Experts of a small language model: 38.5M parameters.
Below are experts of layer 6 (counted from 0) of a mixture-of-experts language model. Rows are named router (the router's row for the expert) and show model dimensions 0-223. Each number is 200 + 30 x the weight over its row's rms, rounded and kept within 0 to 999.
After each expert's rows: a language model's description of what the expert responds to. This comes from a sample of Wikipedia text that the model never trained on.

# expert 2
router,220,147,213,187,246,204,199,186,210,156,202,208,204,216,178,225,229,185,204,189,210,163,173,221,180,190,233,226,205,189,249,227,234,254,200,193,194,205,180,130,174,238,225,215,232,199,242,213,221,216,188,230,183,190,225,209,228,167,211,169,224,168,182,170,176,139,178,133,226,237,225,225,195,186,160,198,226,220,203,243,207,206,171,220,180,207,200,169,206,201,182,207,145,219,207,223,201,199,155,129,225,174,264,152,227,171,164,193,247,180,152,219,181,236,185,213,209,223,197,130,218,144,126,208,185,234,215,234,184,198,166,151,193,211,213,229,190,187,216,135,169,257,248,197,205,221,211,201,239,246,106,221,217,226,215,197,227,219,179,194,245,210,235,173,167,224,219,227,218,204,147,171,185,198,165,212,182,200,210,205,213,205,201,173,215,220,183,154,188,196,182,229,203,178,192,222,211,136,191,224,238,171,286,181,193,219,220,164,217,227,179,157,211,133,181,175,220,223,205,170,291,229,167,150
It responds to: Numerals in dates, scores

# expert 1
router,238,192,204,193,180,153,204,241,202,212,144,181,250,217,227,149,179,154,209,239,256,226,229,248,201,160,207,242,210,215,217,168,242,190,197,173,221,217,199,195,207,204,237,180,216,171,229,183,197,166,191,214,189,236,215,236,236,179,216,190,216,216,152,200,188,208,149,241,236,239,244,237,191,203,214,183,196,163,203,221,222,206,166,183,181,192,153,178,186,197,176,248,151,196,143,167,189,205,217,187,164,192,220,166,211,194,211,177,269,151,106,171,181,206,181,236,221,221,210,222,168,116,202,199,187,207,166,164,198,222,207,180,141,209,228,233,246,189,230,163,180,221,165,201,202,220,212,178,255,171,156,184,224,173,217,206,190,185,171,191,208,145,213,223,215,217,186,233,200,263,189,209,229,177,153,182,221,164,170,163,187,198,202,209,206,194,173,216,232,163,196,173,273,228,272,235,201,181,191,262,140,203,205,177,224,216,264,140,229,198,223,187,239,205,253,218,192,193,130,156,216,164,226,185
It responds to: Verb and noun suffixes

# expert 11
router,209,160,183,206,238,227,226,197,167,237,169,184,194,262,199,194,168,164,203,219,233,156,205,206,231,173,233,224,219,218,228,217,205,184,213,188,221,195,129,196,193,171,220,190,238,202,186,198,224,205,247,202,253,195,194,166,191,270,209,233,212,223,174,243,190,166,177,216,260,142,194,200,219,209,212,233,280,202,214,196,215,216,210,182,204,204,212,184,162,153,206,206,223,180,200,191,237,233,180,207,209,220,216,237,186,223,230,168,206,209,215,203,225,212,145,213,166,163,180,199,203,169,223,166,193,219,186,175,210,177,279,167,179,244,187,202,241,194,242,167,171,272,167,239,195,212,205,249,254,170,154,190,234,234,196,258,154,212,186,212,195,238,183,177,217,195,153,203,195,196,272,211,170,187,167,195,172,203,186,195,209,147,213,283,247,234,220,155,197,230,156,166,233,207,250,232,232,149,161,252,208,188,244,141,247,228,214,234,192,173,165,241,211,154,248,233,211,222,224,155,239,217,201,187
It responds to: Clause boundary punctuation

# expert 0
router,180,197,230,176,252,177,215,191,183,259,172,244,231,264,193,169,250,148,195,202,197,250,233,232,197,218,211,233,197,217,223,201,196,210,196,205,163,193,170,154,159,187,146,219,181,167,244,173,171,176,252,189,221,187,181,192,173,217,209,182,161,195,180,219,240,202,196,244,179,179,201,270,234,270,166,217,220,247,194,179,148,183,200,154,157,190,209,213,166,181,227,245,252,201,205,140,190,126,199,180,211,201,202,211,249,196,180,187,203,204,184,179,187,248,133,252,184,197,252,159,188,212,164,161,188,194,218,183,165,154,247,220,210,182,195,208,207,185,216,224,221,232,158,208,209,212,194,265,180,237,200,229,160,170,170,231,241,219,230,224,180,231,209,197,145,196,186,209,180,203,183,185,236,149,211,226,145,198,157,180,221,202,179,252,220,253,184,224,171,214,155,174,236,210,217,189,128,222,201,249,227,238,185,205,216,251,224,223,239,186,207,198,242,198,172,190,235,224,173,173,217,272,198,208
It responds to: Word-internal first pieces

# expert 9
router,254,213,180,195,177,215,174,171,197,231,165,178,112,226,186,163,178,190,235,195,184,206,240,222,205,196,205,200,132,151,209,214,184,216,211,175,152,226,210,165,162,180,183,230,256,224,169,174,190,204,196,182,178,201,171,203,251,216,166,134,221,160,246,187,163,213,149,224,169,176,213,192,210,233,199,182,207,263,159,223,203,199,186,221,100,185,216,197,195,192,206,206,137,178,221,194,199,196,175,172,181,217,219,177,186,225,213,201,206,144,205,146,202,174,198,195,189,168,236,174,225,157,208,236,241,223,177,222,194,182,191,168,184,219,233,239,205,196,290,217,216,205,244,194,219,171,120,215,171,183,204,212,168,204,201,229,204,230,147,219,226,217,217,178,234,201,196,221,157,252,241,257,178,219,153,213,180,226,213,152,198,162,172,185,192,202,211,166,159,184,158,233,182,191,261,173,228,221,203,228,210,238,254,227,209,215,198,266,171,181,267,171,186,164,183,194,177,197,136,171,205,242,192,169
It responds to: Capitalized word starts

# expert 8
router,216,160,229,156,207,184,204,256,174,176,225,219,215,174,204,136,227,182,183,202,196,207,244,203,205,236,186,188,141,182,177,240,217,232,187,185,258,242,205,211,143,200,241,232,212,208,185,143,228,199,169,257,236,215,175,202,190,236,250,241,217,193,201,156,204,182,162,215,212,147,206,131,137,227,262,183,176,158,189,177,158,234,216,212,204,216,143,189,210,227,190,216,238,210,219,159,191,195,104,192,216,235,161,198,204,216,198,195,255,182,192,211,249,199,229,243,248,231,257,170,152,192,158,176,221,199,218,186,207,198,225,189,175,244,225,229,202,146,236,182,207,253,218,180,223,172,169,228,234,210,128,235,216,208,228,188,226,235,255,182,162,242,212,192,237,199,206,208,174,232,211,199,215,199,178,246,168,199,241,214,212,208,171,183,220,234,203,144,214,204,220,210,246,227,245,153,194,170,153,190,251,231,210,180,222,207,245,189,167,182,176,226,160,190,186,182,202,222,253,186,189,202,204,175
It responds to: Function verbs and pronouns

# expert 15
router,275,209,177,195,205,195,208,185,160,168,218,228,205,180,160,165,191,182,251,205,220,131,189,203,233,199,229,195,193,161,179,176,255,188,249,205,200,197,210,177,177,216,251,203,203,203,167,200,175,187,203,270,198,194,136,195,172,238,219,166,211,253,172,246,254,237,173,152,102,187,174,205,180,202,216,236,243,192,251,122,254,250,223,224,181,250,245,245,227,173,230,213,163,175,196,248,223,201,192,185,240,226,214,198,195,181,150,182,221,160,190,245,196,195,191,206,202,232,228,194,199,259,197,224,212,206,167,260,153,196,191,192,232,177,215,224,252,204,150,193,208,199,143,229,182,189,196,165,226,174,194,236,202,201,251,231,208,232,171,150,184,247,196,176,226,204,200,179,181,215,151,194,228,221,189,198,220,157,164,202,200,243,210,197,236,228,195,192,225,208,183,211,189,156,159,219,227,170,173,248,242,190,155,189,162,243,213,198,252,241,190,211,182,217,175,216,196,215,149,162,232,222,187,170
It responds to: Foreign name pieces

# expert 12
router,235,165,195,192,193,156,179,223,241,198,198,199,197,216,189,194,203,250,175,198,192,211,165,235,183,149,172,176,201,162,233,215,142,249,156,143,195,182,193,159,166,130,218,232,243,178,188,200,211,199,217,198,274,198,171,169,239,181,156,162,163,210,235,185,242,200,201,166,195,206,171,232,166,207,221,143,215,216,176,197,188,232,245,211,199,184,191,123,231,129,160,250,198,204,171,190,160,208,168,172,181,182,248,235,190,156,219,218,193,237,135,141,255,244,184,186,166,178,195,204,172,180,199,230,198,224,221,188,233,240,195,173,194,161,168,225,255,228,192,223,178,263,184,219,200,150,198,178,152,198,216,228,203,169,220,185,191,232,202,202,205,214,183,199,264,189,186,227,174,167,178,209,189,184,188,258,219,173,220,205,232,204,197,190,244,168,217,155,273,201,218,195,159,231,196,168,160,201,237,188,229,173,206,185,204,150,199,170,274,246,203,146,212,226,233,246,199,225,192,188,182,152,197,176
It responds to: Table and racing terms

# expert 7
router,242,207,223,205,154,156,226,175,213,190,158,183,211,221,159,237,227,213,232,179,197,202,178,226,207,195,177,150,209,204,233,215,235,203,179,210,234,191,240,205,171,196,204,216,209,165,191,181,158,181,225,217,159,196,102,223,172,263,183,159,196,133,226,224,192,213,180,207,238,219,219,175,186,262,177,163,228,230,198,273,181,218,186,194,193,241,185,180,204,151,181,192,148,151,250,189,206,193,193,194,155,229,219,162,144,153,236,233,189,191,213,134,197,198,249,215,225,208,220,197,232,223,167,177,198,249,150,252,167,271,265,201,189,159,176,235,149,215,185,182,149,225,246,251,204,164,246,208,225,157,160,221,180,226,213,168,152,196,198,221,254,207,163,152,190,179,173,235,136,188,237,187,212,201,197,215,221,210,217,230,184,190,201,158,193,211,187,190,217,166,191,230,230,196,183,189,183,189,199,186,202,199,178,184,189,223,230,184,223,231,168,246,227,137,217,216,130,192,178,160,195,200,227,181
It responds to: Space before numbers

# expert 4
router,216,238,198,220,183,141,212,178,270,222,171,207,170,217,204,184,147,212,171,224,274,167,231,207,175,145,183,197,238,175,217,186,207,175,225,216,171,210,185,157,208,240,218,208,253,198,208,217,221,189,246,238,180,209,163,238,215,150,224,216,184,169,232,233,150,182,182,183,244,202,226,185,156,202,227,195,162,220,114,204,181,240,224,194,159,256,216,231,196,234,204,191,172,244,165,219,243,237,208,211,224,241,150,242,154,224,206,203,248,177,113,153,190,148,162,235,183,218,228,208,181,205,175,169,194,177,205,222,202,208,202,184,193,151,190,205,249,207,191,175,197,212,235,185,226,204,202,145,224,224,175,227,231,196,172,215,206,217,150,209,216,210,179,167,197,176,203,182,197,219,161,230,194,169,149,235,226,181,138,229,195,219,146,262,183,254,237,175,223,236,189,174,274,209,239,145,236,174,195,208,181,198,230,170,210,196,238,177,195,187,205,202,155,195,251,207,241,236,198,170,185,190,199,157
It responds to: Mid-word stem pieces

# expert 10
router,209,183,198,178,247,202,156,205,189,194,191,262,183,183,161,197,193,195,165,257,210,190,241,246,168,152,210,219,169,174,241,150,157,208,245,237,165,248,148,215,182,139,149,164,236,186,194,173,242,205,201,188,247,172,231,209,151,171,203,226,221,233,167,201,190,208,178,179,142,161,167,246,189,230,195,212,262,228,175,143,237,241,210,201,199,203,234,205,221,261,164,208,243,253,210,238,212,223,193,166,199,198,155,188,195,217,228,195,284,196,216,192,229,213,220,197,199,199,196,158,206,214,218,196,194,223,141,228,221,224,206,149,181,236,212,183,171,129,246,242,178,176,195,192,172,223,204,205,152,134,226,190,215,129,223,196,206,188,184,218,192,221,219,195,176,160,202,188,209,236,179,223,205,217,183,227,200,168,186,169,167,241,161,218,230,216,164,191,200,144,116,230,246,175,196,190,151,216,156,218,217,221,230,168,207,158,189,171,224,203,226,238,240,227,191,191,233,197,220,182,167,186,215,180
It responds to: Articles and name particles

# expert 13
router,227,186,219,155,211,199,153,191,223,154,212,195,173,220,171,170,193,155,220,226,215,192,208,200,247,215,224,232,209,173,213,220,190,168,214,231,195,241,198,192,196,168,209,258,155,208,224,225,228,237,204,249,216,207,215,219,205,192,195,205,151,152,180,242,176,175,205,154,168,157,192,167,142,215,207,157,170,287,186,200,145,242,147,169,161,202,197,238,176,197,104,189,193,202,215,172,176,223,167,181,220,223,219,235,175,220,169,200,219,176,202,175,258,171,201,215,156,214,206,157,163,131,223,234,140,253,169,150,186,206,174,177,185,179,169,197,221,173,205,190,134,225,227,208,191,218,232,220,198,192,171,257,142,235,216,242,185,168,187,201,260,175,261,193,220,224,176,212,239,218,211,244,157,198,208,222,202,187,209,204,198,232,163,235,261,200,217,237,170,156,143,235,204,207,192,162,179,168,240,222,196,170,177,204,171,219,227,204,209,185,183,203,171,214,192,239,165,147,217,175,180,257,221,222
It responds to: Hyphens and line-start markers

# expert 14
router,206,128,250,188,158,222,184,131,183,191,215,190,182,196,216,200,215,154,191,244,211,132,196,209,180,179,200,203,221,182,229,172,148,223,223,239,177,237,176,181,219,155,252,244,227,193,191,155,204,232,228,200,232,192,222,208,170,200,187,152,190,220,211,205,178,226,227,273,234,173,199,163,250,157,196,168,192,190,151,225,144,213,255,131,206,200,211,204,223,226,156,207,215,235,221,150,219,142,187,199,212,189,159,229,198,165,177,177,207,262,191,110,221,201,197,188,213,230,208,189,200,243,198,209,209,231,169,203,215,187,221,219,180,194,203,164,171,163,202,174,241,217,206,271,190,220,214,240,216,204,205,204,232,250,185,224,188,186,119,177,266,239,203,195,200,224,201,254,144,157,167,192,139,234,182,264,219,196,198,259,204,238,211,182,196,240,183,204,215,177,204,206,189,245,215,182,222,174,212,193,208,173,186,197,188,201,215,204,219,214,163,184,231,153,231,254,219,241,202,199,253,217,234,167
It responds to: Prepositions, in-like pieces

# expert 3
router,224,202,221,163,217,225,175,195,226,238,145,270,223,240,219,162,230,185,230,241,191,169,199,230,168,202,167,159,244,194,173,184,183,180,223,207,183,247,192,185,133,123,164,202,209,148,196,167,192,161,226,201,210,169,126,179,167,308,197,157,212,142,156,223,185,172,215,210,229,148,153,174,197,220,242,148,194,279,209,194,222,222,244,177,175,201,263,208,189,180,163,185,215,177,215,190,169,172,189,182,207,197,172,172,215,189,245,222,177,194,263,168,239,182,216,192,203,207,186,110,216,206,219,198,168,198,151,233,225,225,243,202,156,194,204,208,212,214,238,216,220,218,193,209,203,240,199,187,155,162,157,206,179,152,230,263,174,191,179,218,183,232,221,211,206,188,237,209,200,190,220,211,132,226,221,184,214,203,201,211,170,187,226,177,218,159,168,205,200,180,242,206,220,143,251,201,231,162,212,238,199,175,201,193,199,195,194,185,214,211,224,219,154,174,192,207,167,169,156,190,200,177,202,237
It responds to: Opening brackets and quotes

# expert 6
router,277,173,222,92,197,219,163,128,152,137,227,181,224,147,207,187,215,196,231,191,186,160,209,185,231,209,197,196,196,214,166,191,203,227,237,206,173,193,201,205,195,157,201,165,242,173,211,206,220,192,181,153,197,195,160,185,213,193,181,190,163,210,200,175,216,182,232,229,183,196,200,223,205,229,238,208,164,158,247,228,193,200,190,199,163,247,196,146,156,225,153,144,237,199,140,146,280,148,167,201,188,178,242,163,169,174,145,152,173,150,204,204,235,222,211,238,233,156,170,189,202,238,221,208,199,182,196,243,204,226,196,175,184,185,211,118,206,185,252,264,180,186,192,235,216,231,200,204,160,218,191,208,210,253,240,213,182,230,166,182,172,188,185,238,180,218,183,248,192,185,164,151,185,174,226,244,207,201,195,227,231,181,188,199,255,215,177,216,214,208,222,167,230,220,203,225,213,200,221,260,188,244,223,203,209,236,208,205,247,167,246,157,197,194,204,212,173,167,201,162,208,226,205,169
It responds to: Syllable pieces in names

# expert 5
router,227,219,206,175,189,218,153,175,196,133,196,234,168,253,176,220,199,184,234,200,203,157,264,218,182,209,189,208,176,169,200,246,202,218,168,212,228,225,248,144,229,116,193,156,235,190,192,252,203,205,231,196,219,194,193,204,163,202,155,270,201,154,221,167,216,168,238,133,143,141,191,173,220,184,249,164,210,211,171,169,212,212,184,214,193,226,269,206,228,161,184,204,184,206,210,248,227,148,220,194,178,213,190,115,169,183,215,167,253,177,218,194,203,200,183,218,163,199,187,196,194,199,200,186,154,198,154,188,209,234,179,255,175,241,212,234,209,184,241,173,221,219,177,226,233,205,188,225,131,210,175,246,196,192,252,190,161,224,165,165,225,274,231,147,207,207,156,215,179,206,175,221,194,196,163,184,163,236,176,169,180,206,177,225,185,212,222,177,193,232,170,256,183,205,196,218,211,162,131,204,218,243,228,208,170,184,248,214,218,201,224,214,157,214,165,185,211,183,194,187,248,170,172,214
It responds to: Table and list separators